Experts of a small language model.
Experts: 96 experts in each of 8 layers, 64 SwiGLU neurons an expert, 4 picks a token, a softmax router.
Training: a variant of Adam for the experts, 466M tokens, 7648 steps.
Below are experts of layer 4 (counted from 0) of a mixture-of-experts language model. Rows are named router (the router's row for the expert) and show model dimensions 0-127. Each number is 50 + 12 x the weight over its row's rms, rounded and kept within 0 to 99.
After each expert's rows: "comes after" lists some tokens at least twice as common just before its tokens as in all text. This comes from a sample of Wikipedia text that the model never trained on. Tokens count by the router's weight.

# expert 35
router:64 37 43 52 48 57 66 49 55 46 33 58 54 40 50 59 36 44 51 38 34 64 38 49 44 59 39 55 60 37 55 57 54 37 44 75 25 60 46 41 64 59 47 39 45 56 46 63 44 33 63 70 62 56 39 71 54 47 55 41 67 57 50 42 48 70 50 27 41 60 62 69 67 73 51 33 60 63 48 67 46 24 43 55 54 44 60 51 73 62 54 61 54 37 33 63 71 34 38 46 49 30 64 63 55 55 49 61 42 66 57 53 59 43 39 64 59 69 65 68 33 32 68 55 54 74 38 39
comes after: ",", " that", " it", " which", "s", " It"

# expert 61
router:63 40 41 59 58 59 70 45 36 37 47 66 45 42 51 57 41 38 49 34 39 56 41 54 25 56 43 57 62 56 65 60 53 44 33 65 41 59 51 43 48 52 39 43 49 44 67 52 24 32 61 52 54 60 39 60 43 40 49 62 60 60 67 62 43 64 34 33 48 68 69 57 55 49 41 27 57 54 42 57 33 37 50 63 70 42 58 33 54 59 54 48 52 36 35 60 58 36 43 50 57 39 57 55 30 58 48 80 55 59 64 36 57 43 42 51 59 74 66 82 34 30 63 54 70 64 36 29
comes after: " (", " |", " \"", "-", ",", "\n\n"

# expert 47
router:63 54 29 50 72 51 61 58 41 40 37 46 23 45 51 59 45 39 53 36 43 52 53 57 43 62 42 46 62 40 54 57 45 40 37 64 34 45 59 51 78 47 40 38 44 50 64 62 40 37 53 78 47 59 41 73 42 51 50 60 50 57 52 58 67 77 48 38 33 63 60 61 63 45 33 39 69 47 37 55 37 30 32 64 72 28 61 46 61 60 58 44 42 36 44 54 52 43 33 31 57 49 62 56 42 73 34 73 37 55 60 31 59 49 40 69 50 53 65 65 35 44 56 61 60 59 43 43
comes after: " |", ";", " as", " at", " —;", " bus"

# expert 21
router:59 38 42 59 49 44 69 59 41 40 37 43 37 43 51 57 41 34 67 46 38 58 41 39 38 60 49 51 58 36 42 46 49 47 23 65 51 48 47 46 63 63 42 33 40 59 51 55 39 36 43 65 69 58 34 67 28 44 60 59 53 66 46 71 52 64 38 49 43 56 69 70 56 56 32 27 47 60 32 58 48 35 37 46 63 34 77 36 59 70 51 58 41 27 32 58 55 57 30 40 70 40 59 57 36 63 47 62 37 43 55 39 66 36 35 66 63 54 59 71 58 43 62 55 57 66 39 44
comes after: " |", " a", " of", " in", ":", "ed"

# expert 82
router:63 47 33 37 62 50 67 45 31 50 45 60 47 45 64 64 48 33 51 31 41 61 32 50 47 66 49 59 67 30 51 61 36 20 44 67 36 72 43 41 61 47 40 50 44 47 62 58 32 36 48 66 58 59 40 61 30 34 55 54 53 50 60 57 55 64 49 48 31 49 50 49 59 47 39 36 41 74 39 59 24 39 44 53 55 45 65 35 55 59 57 62 38 49 42 71 60 53 49 43 55 36 54 62 47 49 32 55 39 61 56 39 67 41 32 59 54 72 83 60 49 39 66 66 60 67 37 34
comes after: " ", "\"", "–", "1", "2", "6"

# expert 64
router:61 52 38 51 67 51 64 61 42 33 47 58 38 41 65 56 62 38 53 52 44 52 43 45 36 56 48 49 70 29 52 75 37 39 47 57 31 50 44 35 57 62 39 45 42 57 56 54 37 48 64 74 67 63 48 67 31 35 62 57 59 62 50 52 49 64 47 40 52 57 66 64 68 54 41 35 65 55 35 57 33 43 31 71 56 48 55 43 73 58 70 48 49 45 48 76 57 63 53 42 59 43 62 65 24 55 39 63 42 59 52 49 54 32 28 66 53 71 65 76 43 32 58 54 69 64 38 49
comes after: "ed", ",", " is", "ated", "s", "ing"

# expert 2
router:56 41 48 53 63 54 64 50 55 45 24 71 49 49 52 67 33 27 71 47 46 55 39 58 38 43 52 52 56 45 60 64 40 58 27 61 57 56 40 37 54 75 31 45 39 45 66 54 42 39 64 63 60 68 33 61 49 32 52 70 54 51 57 54 73 47 42 26 44 61 58 61 57 70 46 42 41 59 34 58 32 34 44 64 42 53 55 46 58 63 55 52 40 42 41 59 55 35 44 31 54 38 58 58 53 64 47 64 38 59 60 41 46 37 26 60 63 60 71 67 26 39 64 76 58 58 46 36
comes after: "-", " (", "|", "\n", " •", "ordin"

# expert 15
router:60 36 40 60 61 54 61 58 36 41 39 61 44 57 56 57 57 46 60 30 29 63 39 48 37 59 51 48 68 42 50 67 39 42 44 72 46 55 53 42 62 51 48 47 41 55 41 58 38 31 60 60 54 55 37 61 53 45 59 63 75 56 62 48 77 70 38 45 49 51 65 60 72 52 37 39 53 50 37 70 44 31 43 57 70 42 61 48 65 74 68 51 35 38 38 71 60 46 45 33 55 35 76 59 34 63 27 60 47 66 51 47 66 55 32 58 60 57 60 70 42 42 66 63 55 64 36 59
comes after: " |\n", " the", " The", " a", "|\n", "'s"

# expert 89
router:59 36 34 65 61 36 62 47 45 46 40 45 54 44 53 48 45 38 57 31 35 70 47 55 46 63 40 56 71 35 55 56 42 43 48 44 34 53 45 54 66 40 45 34 46 44 56 66 38 31 58 72 59 71 40 64 41 32 62 69 58 55 64 58 73 72 35 32 35 62 60 49 63 60 51 24 56 57 32 58 57 27 37 71 68 39 68 42 62 49 54 47 37 39 41 55 39 52 49 48 55 47 56 50 42 62 38 61 42 60 53 39 46 25 30 63 56 65 59 56 44 37 66 53 60 68 23 46
comes after: "201", "200", "202", "199", "198", "197"

# expert 17
router:63 48 44 42 64 51 52 37 26 43 41 71 45 33 73 60 50 45 53 40 39 68 48 62 20 44 51 40 53 38 48 57 42 49 47 77 55 56 48 48 77 42 43 25 48 43 50 59 37 49 61 51 49 64 46 58 46 41 55 59 63 61 59 57 53 56 38 26 48 62 69 65 66 58 49 42 50 53 38 72 43 31 50 66 52 32 53 47 63 64 71 49 43 36 30 54 64 54 36 35 58 40 62 54 32 59 44 67 49 58 54 28 66 43 46 65 52 48 71 63 43 34 69 66 66 57 29 42
comes after: " the", " a", " The", "-", "==", "'s"

# expert 0
router:56 38 30 42 64 50 58 51 30 33 44 55 47 46 62 54 31 42 59 34 35 51 30 45 45 63 42 49 56 41 55 57 36 41 44 64 52 65 51 39 63 62 38 27 43 43 55 57 33 37 51 74 64 68 49 63 44 43 56 62 65 51 60 56 56 62 54 33 46 80 57 72 64 61 47 30 57 53 38 55 35 40 39 56 60 45 62 41 65 48 61 43 55 34 53 50 45 44 46 31 61 28 57 65 37 62 35 56 47 51 48 57 64 39 21 57 71 79 57 64 31 45 65 59 62 69 45 58
comes after: " ", "–", " (", " of", ":", "\n\n"

# expert 24
router:68 45 43 49 51 56 65 45 36 39 36 61 37 25 67 66 52 48 59 39 38 60 45 51 49 61 32 41 76 43 54 67 44 45 62 70 44 68 46 39 46 44 29 38 43 39 79 54 46 37 61 62 62 75 34 64 33 25 61 76 72 51 55 60 50 58 44 43 36 59 54 55 52 55 54 39 53 62 30 71 42 40 47 61 56 43 48 38 54 53 64 58 37 30 37 64 59 37 50 33 51 41 55 53 43 62 38 70 27 58 51 48 58 38 47 71 52 64 54 52 32 44 56 54 57 61 40 45
comes after: " B", " R", " M", " J", " K", " S"

# expert 3
router:62 38 45 54 43 46 55 65 44 44 48 61 48 40 66 56 41 36 50 56 43 55 36 59 23 62 39 45 66 34 55 73 48 42 35 54 47 60 49 40 65 57 51 37 37 52 55 54 31 36 57 57 60 55 26 70 48 56 56 62 52 63 60 48 60 77 47 50 55 70 67 75 71 55 35 45 62 64 36 58 32 37 33 56 71 45 57 36 60 54 54 39 52 31 33 62 65 52 42 38 62 48 68 61 39 60 40 57 34 62 51 48 54 45 31 57 64 61 48 82 32 36 60 65 63 53 32 46
comes after: " of", "ed", " for", "ing", " with", " in"

# expert 54
router:50 41 37 57 48 65 65 42 31 31 41 53 47 42 59 67 45 38 78 51 42 71 38 49 49 52 36 43 62 35 53 56 48 45 38 76 49 64 35 36 52 58 28 37 45 60 66 55 41 33 64 69 53 49 32 64 37 28 60 56 65 49 67 62 50 51 42 46 26 53 52 71 53 59 28 43 55 54 30 69 42 46 41 55 57 49 60 57 55 67 54 50 39 40 34 65 67 45 38 37 46 36 49 61 40 64 41 60 45 57 79 28 56 31 54 58 56 72 54 62 45 44 54 65 63 57 42 52
comes after: " T", " M", " S", " L", " H", " K"

# expert 22
router:55 42 34 57 57 52 55 42 36 47 44 65 46 30 49 62 41 46 60 48 29 49 32 55 26 52 45 46 72 40 60 60 47 51 43 58 36 61 42 35 57 57 42 37 39 48 68 64 32 26 58 66 52 64 46 66 44 48 50 73 66 60 52 60 46 71 40 40 40 60 73 64 58 43 45 26 69 63 50 64 40 24 52 46 52 33 58 38 71 58 55 49 48 23 36 62 60 43 46 46 66 34 60 61 37 52 41 60 43 57 67 24 58 37 45 60 61 58 62 64 37 42 62 58 59 69 43 45
comes after: " |", ":", ",", ".", " (", "-"

# expert 86
router:62 35 39 67 66 57 52 50 41 36 37 43 37 34 64 61 51 32 59 27 35 73 42 48 44 60 35 45 56 42 45 61 37 39 53 51 41 60 49 40 75 49 41 44 51 53 44 63 50 35 50 70 64 50 24 54 45 42 56 66 52 64 55 58 80 71 40 28 41 64 64 62 77 57 50 39 49 50 49 66 54 46 39 67 67 41 48 39 57 58 65 52 41 19 37 56 58 41 45 42 54 51 67 63 45 58 42 56 39 59 48 37 63 43 24 63 60 62 57 51 45 38 67 69 51 53 37 43
comes after: " the", "201", "200", "199", " The", "202"

# expert 92
router:50 34 33 53 52 50 69 50 40 51 41 70 42 46 57 68 49 33 58 30 35 54 44 60 37 51 43 55 67 34 51 64 51 44 41 52 36 59 46 37 62 55 37 40 33 44 60 56 34 35 49 75 64 53 33 67 51 47 44 60 55 62 60 61 64 62 41 42 49 62 45 64 65 63 40 45 67 53 42 66 45 48 27 67 62 40 53 31 71 66 62 45 46 38 43 66 59 42 44 31 55 32 66 57 36 60 42 56 45 68 67 31 70 47 43 64 68 61 59 82 30 49 48 66 52 49 42 42
comes after: "\n", " |\n", ")\n", "|", ".", ".\n\n"

# expert 1
router:58 39 44 56 56 53 61 41 49 47 49 59 36 41 73 57 44 29 64 33 43 54 50 46 35 53 40 46 51 46 54 59 42 43 25 69 44 70 35 36 69 57 39 47 37 54 58 51 46 56 67 54 66 56 46 73 35 44 56 68 61 55 55 51 61 73 38 45 53 65 54 65 66 54 33 44 61 73 39 62 49 39 45 53 58 35 60 36 58 40 55 67 43 38 36 66 46 27 43 33 63 28 61 65 35 66 35 62 50 61 67 37 50 33 49 67 57 55 67 67 45 34 64 74 53 62 31 51
comes after: " to", " a", " the", "ing", "'s", " and"

# expert 71
router:62 42 44 53 67 47 71 64 38 48 39 47 40 37 74 55 35 44 73 35 33 60 50 61 40 66 44 36 65 30 62 64 43 47 39 53 35 74 56 44 50 50 41 29 33 43 58 63 33 44 50 53 66 52 34 64 42 38 59 50 53 61 57 57 52 60 40 32 41 71 74 51 68 45 47 36 61 65 46 57 35 35 34 69 55 44 59 38 63 53 53 54 47 46 34 58 59 49 50 42 59 48 54 61 33 48 46 72 42 57 63 33 55 59 25 68 65 65 70 56 46 35 53 51 62 75 40 42
comes after: "A", "E", "S", "C", "O", "I"

# expert 75
router:56 37 33 69 58 63 58 41 27 38 46 49 41 46 60 66 48 45 57 43 44 60 45 55 43 53 48 49 52 32 38 63 32 41 44 74 30 63 65 46 61 64 40 41 39 47 51 67 36 34 59 54 59 60 39 59 37 43 50 70 62 50 47 56 59 65 34 39 44 54 54 59 83 50 33 44 60 57 55 70 29 41 42 58 53 44 80 41 78 54 64 47 51 32 47 58 57 43 43 30 55 33 65 51 43 45 30 56 30 60 51 39 58 29 40 54 56 57 69 69 41 42 60 60 69 65 43 46
comes after: " ", " (", ".", "–", " $", "/"

# expert 74
router:49 31 38 48 56 51 65 50 31 38 46 67 38 39 59 65 31 39 54 46 46 54 55 66 35 58 41 46 67 37 56 54 41 46 49 73 36 59 47 27 51 61 39 32 46 54 59 51 24 38 64 49 65 66 59 66 39 39 63 63 61 68 62 68 46 50 20 45 37 51 65 68 63 51 38 40 64 58 45 59 44 28 50 60 62 40 62 27 52 58 57 44 40 35 38 43 47 48 43 47 60 39 75 58 48 59 41 64 34 59 62 49 56 28 39 62 50 61 59 68 35 41 56 56 69 69 35 50
comes after: "-", " |", " of", " and", ".", ","

# expert 55
router:58 46 43 42 62 62 60 57 29 33 54 61 40 28 55 64 35 45 51 38 48 60 35 51 33 52 34 40 58 43 57 57 56 28 41 58 53 70 41 36 63 51 28 43 52 58 55 64 45 35 53 60 60 54 49 59 40 41 53 54 59 68 56 71 56 53 44 43 45 48 57 53 52 58 35 45 62 60 30 56 42 48 53 54 74 36 71 36 55 57 55 48 33 31 41 68 52 49 42 37 67 51 70 49 31 64 41 62 31 49 56 33 53 37 52 58 75 63 74 81 52 40 57 67 62 72 31 38
comes after: " the", " in", " of", " a", " for", ":"

# expert 58
router:66 33 29 54 56 50 66 54 38 41 41 56 33 54 57 55 41 29 70 30 39 64 46 59 29 67 50 59 68 46 65 61 56 45 49 68 51 59 55 48 70 46 45 42 47 54 73 54 40 46 59 55 70 47 28 56 47 28 52 57 53 51 51 61 55 64 54 37 49 61 53 58 53 65 49 37 57 67 43 58 44 46 31 72 64 38 68 37 66 71 74 56 54 46 33 65 49 52 42 21 48 42 60 53 40 72 43 61 43 66 53 40 52 49 38 64 50 69 70 75 37 31 59 57 58 58 42 47
comes after: ".\n\n", "\n", ".", ")", "a", " was"

# expert 23
router:54 42 33 48 50 46 55 45 34 40 47 51 56 49 52 66 43 36 62 30 38 47 50 57 30 64 39 47 54 38 52 52 47 38 54 58 44 53 53 28 64 54 45 36 54 42 69 62 41 42 49 69 75 47 37 78 47 44 51 74 68 58 49 61 54 53 48 40 51 59 52 57 62 47 39 46 55 61 41 62 23 44 47 54 57 44 63 32 68 63 58 50 47 31 35 72 59 35 41 36 57 32 74 46 34 65 38 68 42 63 55 35 60 43 41 66 58 67 74 74 30 22 55 48 55 63 41 51
comes after: " |\n", ".", ".\n\n", " (", "==\n", "\n"

# expert 41
router:55 46 44 45 55 65 63 38 43 39 48 53 38 32 60 56 51 20 59 27 47 53 34 57 41 51 45 52 50 39 68 59 43 39 51 68 43 60 60 41 63 52 34 41 40 45 47 65 37 46 54 61 63 53 48 58 47 43 57 65 62 65 60 58 59 57 34 40 41 56 60 53 68 55 42 43 59 60 34 66 39 44 47 61 58 48 57 31 57 78 56 72 35 39 25 74 48 59 41 39 54 48 64 63 46 60 28 65 31 60 52 41 67 47 45 70 68 57 63 89 43 35 62 52 71 66 45 51
comes after: "|", " in", " |", " the", "In", " In"

# expert 43
router:62 43 37 58 55 44 50 47 42 31 37 48 43 33 61 62 54 24 59 47 42 49 33 49 35 53 33 43 56 33 70 57 58 40 42 49 46 62 54 44 60 62 31 37 32 32 61 62 40 35 63 64 65 53 34 70 47 43 57 53 52 64 61 52 77 64 51 30 50 57 62 65 59 62 36 38 48 52 36 54 42 33 42 55 55 37 58 42 64 71 47 44 33 29 39 46 56 42 49 38 64 44 77 73 47 63 43 56 44 55 59 37 55 61 26 60 63 75 53 68 47 39 62 73 54 56 37 47
comes after: " the", " of", " on", " during", " in", " a"

# expert 73
router:69 36 43 54 67 63 66 48 50 48 45 68 33 51 61 50 47 36 56 34 47 63 56 55 46 68 52 47 48 36 61 62 41 36 23 57 49 65 47 34 69 52 25 40 53 49 50 69 36 43 62 63 60 52 33 55 40 45 64 58 58 48 79 54 61 60 54 50 48 57 61 59 61 64 40 38 53 71 38 61 40 46 40 71 67 45 75 33 60 61 71 51 45 42 28 53 39 42 41 45 53 52 66 66 46 69 33 67 43 57 53 48 63 48 44 68 59 65 60 70 37 49 67 59 70 68 38 49
comes after: " |", " /", " October", " on", " at", ";"

# expert 56
router:59 29 44 42 62 62 58 44 36 43 50 50 49 39 50 57 35 40 49 56 40 65 60 53 33 61 37 42 62 40 54 52 42 46 30 66 33 56 45 44 54 66 36 34 40 49 61 52 48 35 68 59 73 68 45 60 40 29 46 65 61 49 60 41 55 60 46 44 38 61 65 61 59 62 26 33 40 44 39 55 29 42 45 56 59 40 60 53 68 74 61 50 45 36 41 54 59 39 43 54 46 32 65 64 26 48 33 62 37 65 50 49 62 36 37 61 68 41 62 75 44 27 56 64 68 75 37 46
comes after: " |", "ed", " and", " to", "-", "ing"

# expert 20
router:47 43 31 50 63 54 78 47 36 34 40 63 40 46 49 55 48 42 71 51 31 59 31 55 34 65 36 39 66 34 57 44 39 41 36 57 35 58 45 40 68 64 25 35 45 49 66 59 37 40 51 77 49 55 43 66 42 48 51 70 63 52 59 51 56 63 46 48 41 63 49 58 69 46 42 38 54 50 41 67 37 34 36 72 68 31 61 46 51 60 55 55 39 41 26 65 55 43 42 52 56 38 63 58 39 56 37 61 40 61 49 41 47 52 43 59 64 73 71 76 48 42 57 60 56 63 27 40
comes after: " |", "3", "2", "0", "1", "4"

# expert 19
router:64 38 37 53 67 60 71 54 40 38 51 60 39 39 66 65 32 32 45 40 50 58 45 62 31 70 51 56 62 41 59 58 41 42 47 57 38 67 44 45 73 66 37 39 37 50 60 58 41 49 69 55 50 59 39 72 38 48 50 60 71 71 64 56 68 57 33 37 34 54 58 78 56 50 40 44 60 50 44 59 34 42 41 60 60 45 68 32 57 45 58 46 48 50 42 63 60 33 26 31 59 22 56 49 44 54 38 52 46 52 55 56 58 52 39 69 48 61 68 60 34 44 69 50 70 62 30 38
comes after: ",", "s", "ers", "es", " s", " was"

# expert 32
router:61 46 39 61 48 61 62 55 27 40 33 64 34 29 53 54 39 46 50 36 32 71 42 47 32 51 38 47 52 38 58 69 41 40 52 59 41 60 50 46 58 65 33 32 47 50 58 63 39 45 59 67 34 63 45 52 28 50 55 67 81 52 62 52 49 50 49 40 47 56 64 55 59 53 53 35 67 81 30 64 40 32 51 62 60 35 63 31 66 61 62 49 46 52 43 64 49 49 43 36 63 36 58 52 41 57 30 71 38 54 60 31 54 38 57 54 57 73 62 52 38 43 61 49 64 69 37 40
comes after: " B", " M", " F", " C", " D", " f"

# expert 84
router:67 43 35 58 58 44 63 38 32 45 44 61 48 42 51 56 40 38 70 46 48 60 38 45 30 53 49 56 79 40 54 45 59 49 45 59 47 60 43 49 57 54 22 39 42 34 69 66 53 36 54 57 69 61 49 58 40 29 52 58 62 70 67 49 57 63 43 34 42 52 71 60 59 58 43 29 58 63 35 62 39 39 49 65 61 45 67 43 61 73 66 56 38 54 32 52 63 49 34 40 60 44 65 52 27 54 30 63 43 58 56 32 58 35 39 72 66 49 53 63 34 34 44 58 58 70 31 44
comes after: " |", ",", " of", ":", " and", " in"

# expert 36
router:55 41 32 55 66 58 76 38 48 52 27 59 51 48 59 60 52 35 57 23 37 57 51 50 21 58 48 58 56 42 61 52 45 40 48 67 36 57 47 43 54 57 51 29 53 41 51 54 32 43 58 63 54 63 37 63 45 41 46 61 57 52 61 53 63 68 37 42 42 60 60 62 66 56 37 43 60 68 39 65 31 35 46 61 62 38 57 37 82 60 70 56 51 38 32 74 49 52 38 33 52 35 70 46 35 60 45 52 48 59 56 32 63 42 48 72 61 59 71 71 42 34 47 55 65 63 44 51
comes after: " |\n", "\n", " was", ".", "|", " he"

# expert 42
router:64 35 39 60 61 72 52 50 28 29 38 60 33 48 54 57 45 37 69 30 40 69 35 50 45 61 48 38 61 46 61 59 46 45 54 52 49 56 43 42 53 46 45 48 53 49 69 71 32 38 53 68 61 54 49 68 46 28 56 52 66 61 63 64 48 47 25 25 40 58 55 56 50 54 37 36 66 61 33 68 38 39 49 56 55 46 51 29 48 75 66 47 29 28 43 60 53 55 38 42 53 42 64 57 30 69 29 47 26 50 65 37 58 42 49 57 48 56 51 59 46 36 61 58 68 64 45 39
comes after: " K", " H", " T", " B", " M", " S"

# expert 51
router:59 32 47 49 51 45 59 63 22 30 48 50 49 40 54 65 52 51 60 48 47 65 31 53 35 51 50 46 65 37 49 69 57 51 47 53 41 63 45 41 66 50 48 52 39 45 67 55 43 40 44 79 57 54 26 69 47 51 59 58 55 57 57 52 63 61 34 45 39 61 64 74 63 59 51 39 55 45 41 67 37 40 39 56 54 50 59 46 57 70 60 59 33 41 36 67 45 38 43 45 60 38 55 51 26 53 39 53 32 61 65 52 65 52 29 55 58 64 53 89 39 38 67 63 63 65 18 39
comes after: " in", " |\n", "3", "4", "2", "5"

# expert 69
router:61 39 42 51 70 45 61 30 34 58 41 66 54 42 57 61 53 44 62 30 39 56 14 51 41 46 42 59 62 35 63 56 48 53 37 65 37 60 56 36 66 67 39 30 34 51 63 69 33 40 62 64 59 61 56 74 46 38 54 52 57 59 59 60 44 56 28 37 36 48 54 72 60 58 41 48 50 52 51 51 33 38 42 53 61 35 56 39 54 55 64 48 34 45 49 60 67 44 27 34 69 47 61 60 42 62 49 67 36 68 71 33 71 49 43 61 65 54 63 54 36 36 50 52 61 65 54 40
comes after: " |", "-", " \"", "\n", " (", ":"

# expert 79
router:55 50 43 53 65 68 61 38 38 42 26 58 47 45 63 61 49 41 64 43 52 56 48 52 30 51 40 36 55 37 61 77 51 44 31 59 20 57 54 48 70 54 39 36 42 48 65 54 47 24 52 66 67 69 29 67 28 55 55 54 58 62 63 64 59 71 46 48 50 51 66 63 57 45 39 35 61 51 46 58 38 26 41 56 48 39 72 44 65 62 50 53 49 42 41 62 56 31 38 45 62 30 56 57 34 62 32 66 38 57 67 30 56 39 42 67 62 49 50 64 43 43 54 50 55 67 33 44
comes after: " |", ":", "–", " as", " a", ";"

# expert 16
router:58 32 36 58 69 67 79 37 44 50 49 51 49 47 78 53 58 38 57 38 46 59 46 68 42 53 46 48 50 52 61 64 36 41 53 61 46 58 59 42 61 56 39 40 42 40 65 62 38 29 54 59 59 72 44 66 36 29 45 70 52 60 61 51 62 62 45 42 44 50 54 64 73 54 52 38 57 41 30 53 45 55 37 65 59 47 58 42 57 63 66 47 44 33 50 61 65 54 28 37 66 25 68 49 29 61 39 58 44 51 50 46 67 39 60 60 55 47 66 79 37 39 67 75 61 61 39 45
comes after: "|", " was", " ", "201", " is", " were"

# expert 83
router:65 48 44 66 55 41 59 36 39 35 40 54 36 42 68 61 45 45 68 50 45 62 40 53 31 44 46 35 83 52 48 52 51 33 43 55 30 61 40 38 59 59 39 32 41 43 64 58 22 45 57 65 67 63 34 74 37 37 53 58 69 76 55 63 49 65 34 34 45 54 57 55 57 53 39 42 51 67 48 53 33 33 42 54 63 37 61 42 69 58 65 49 47 39 33 70 56 44 40 35 55 43 62 61 47 53 35 52 46 63 62 41 50 40 27 61 54 67 67 68 40 44 39 61 60 67 48 48
comes after: ",", " and", ".", " W", "\n", " H"

# expert 68
router:68 35 47 48 66 45 60 47 41 33 42 53 46 38 62 55 48 40 61 53 36 52 37 53 36 54 38 41 63 35 54 63 37 48 34 67 23 72 56 25 60 62 37 46 32 52 56 52 33 34 55 71 51 52 47 65 43 44 56 51 52 64 57 62 64 77 43 43 49 58 64 51 73 62 32 39 54 56 42 57 43 25 39 50 56 37 58 49 59 50 50 44 30 48 39 60 47 48 45 42 64 44 56 56 25 65 34 42 43 53 46 46 62 36 29 65 63 71 81 70 45 41 50 57 69 68 41 49
comes after: " ", ".", "8", "9", "7", "6"

# expert 9
router:59 40 32 61 62 42 54 48 38 37 44 44 58 49 58 54 37 43 66 33 27 66 45 60 43 57 44 50 53 42 58 46 41 53 41 78 46 64 58 22 51 51 33 48 36 52 57 57 28 31 57 70 56 52 56 57 43 36 52 55 61 52 71 50 54 65 38 39 48 70 69 64 50 49 47 40 57 59 43 53 32 38 37 65 61 40 54 34 72 61 63 47 31 45 32 60 46 47 49 49 49 45 57 58 46 59 30 61 30 59 54 37 61 55 31 53 66 67 81 73 42 30 62 60 59 72 38 42
comes after: " ", " (", "–", "18", "17", "°"

# expert 46
router:66 40 46 38 57 47 59 41 30 38 30 55 46 37 58 53 43 35 57 33 34 70 47 45 48 57 50 48 52 41 53 51 26 28 42 64 41 48 52 31 59 58 44 48 45 54 46 69 45 28 63 51 63 56 27 63 47 42 57 56 52 60 60 58 62 84 41 42 49 66 58 62 76 68 40 37 55 49 45 57 45 33 50 65 54 40 61 49 52 56 49 49 42 32 41 57 67 34 47 40 74 39 68 60 30 55 45 63 47 44 67 40 50 43 38 63 78 67 72 55 49 45 68 65 53 59 38 29
comes after: " the", "201", " The", " United", "200", "–"

# expert 65
router:49 44 41 51 63 55 70 42 33 44 53 50 54 41 61 58 57 30 61 36 39 52 48 62 43 60 46 56 56 40 58 59 51 32 49 62 32 56 55 47 72 45 37 49 44 55 65 66 40 35 58 63 59 56 42 58 38 34 59 72 59 58 58 47 61 72 28 42 43 69 50 55 74 48 34 41 66 54 40 65 38 36 39 53 60 36 66 33 60 59 57 56 53 28 34 70 44 53 41 41 57 37 55 65 43 51 36 65 24 56 65 45 57 40 28 63 67 46 70 82 39 43 61 42 63 68 37 45
comes after: " |", ",", ":", "\"", " in", "s"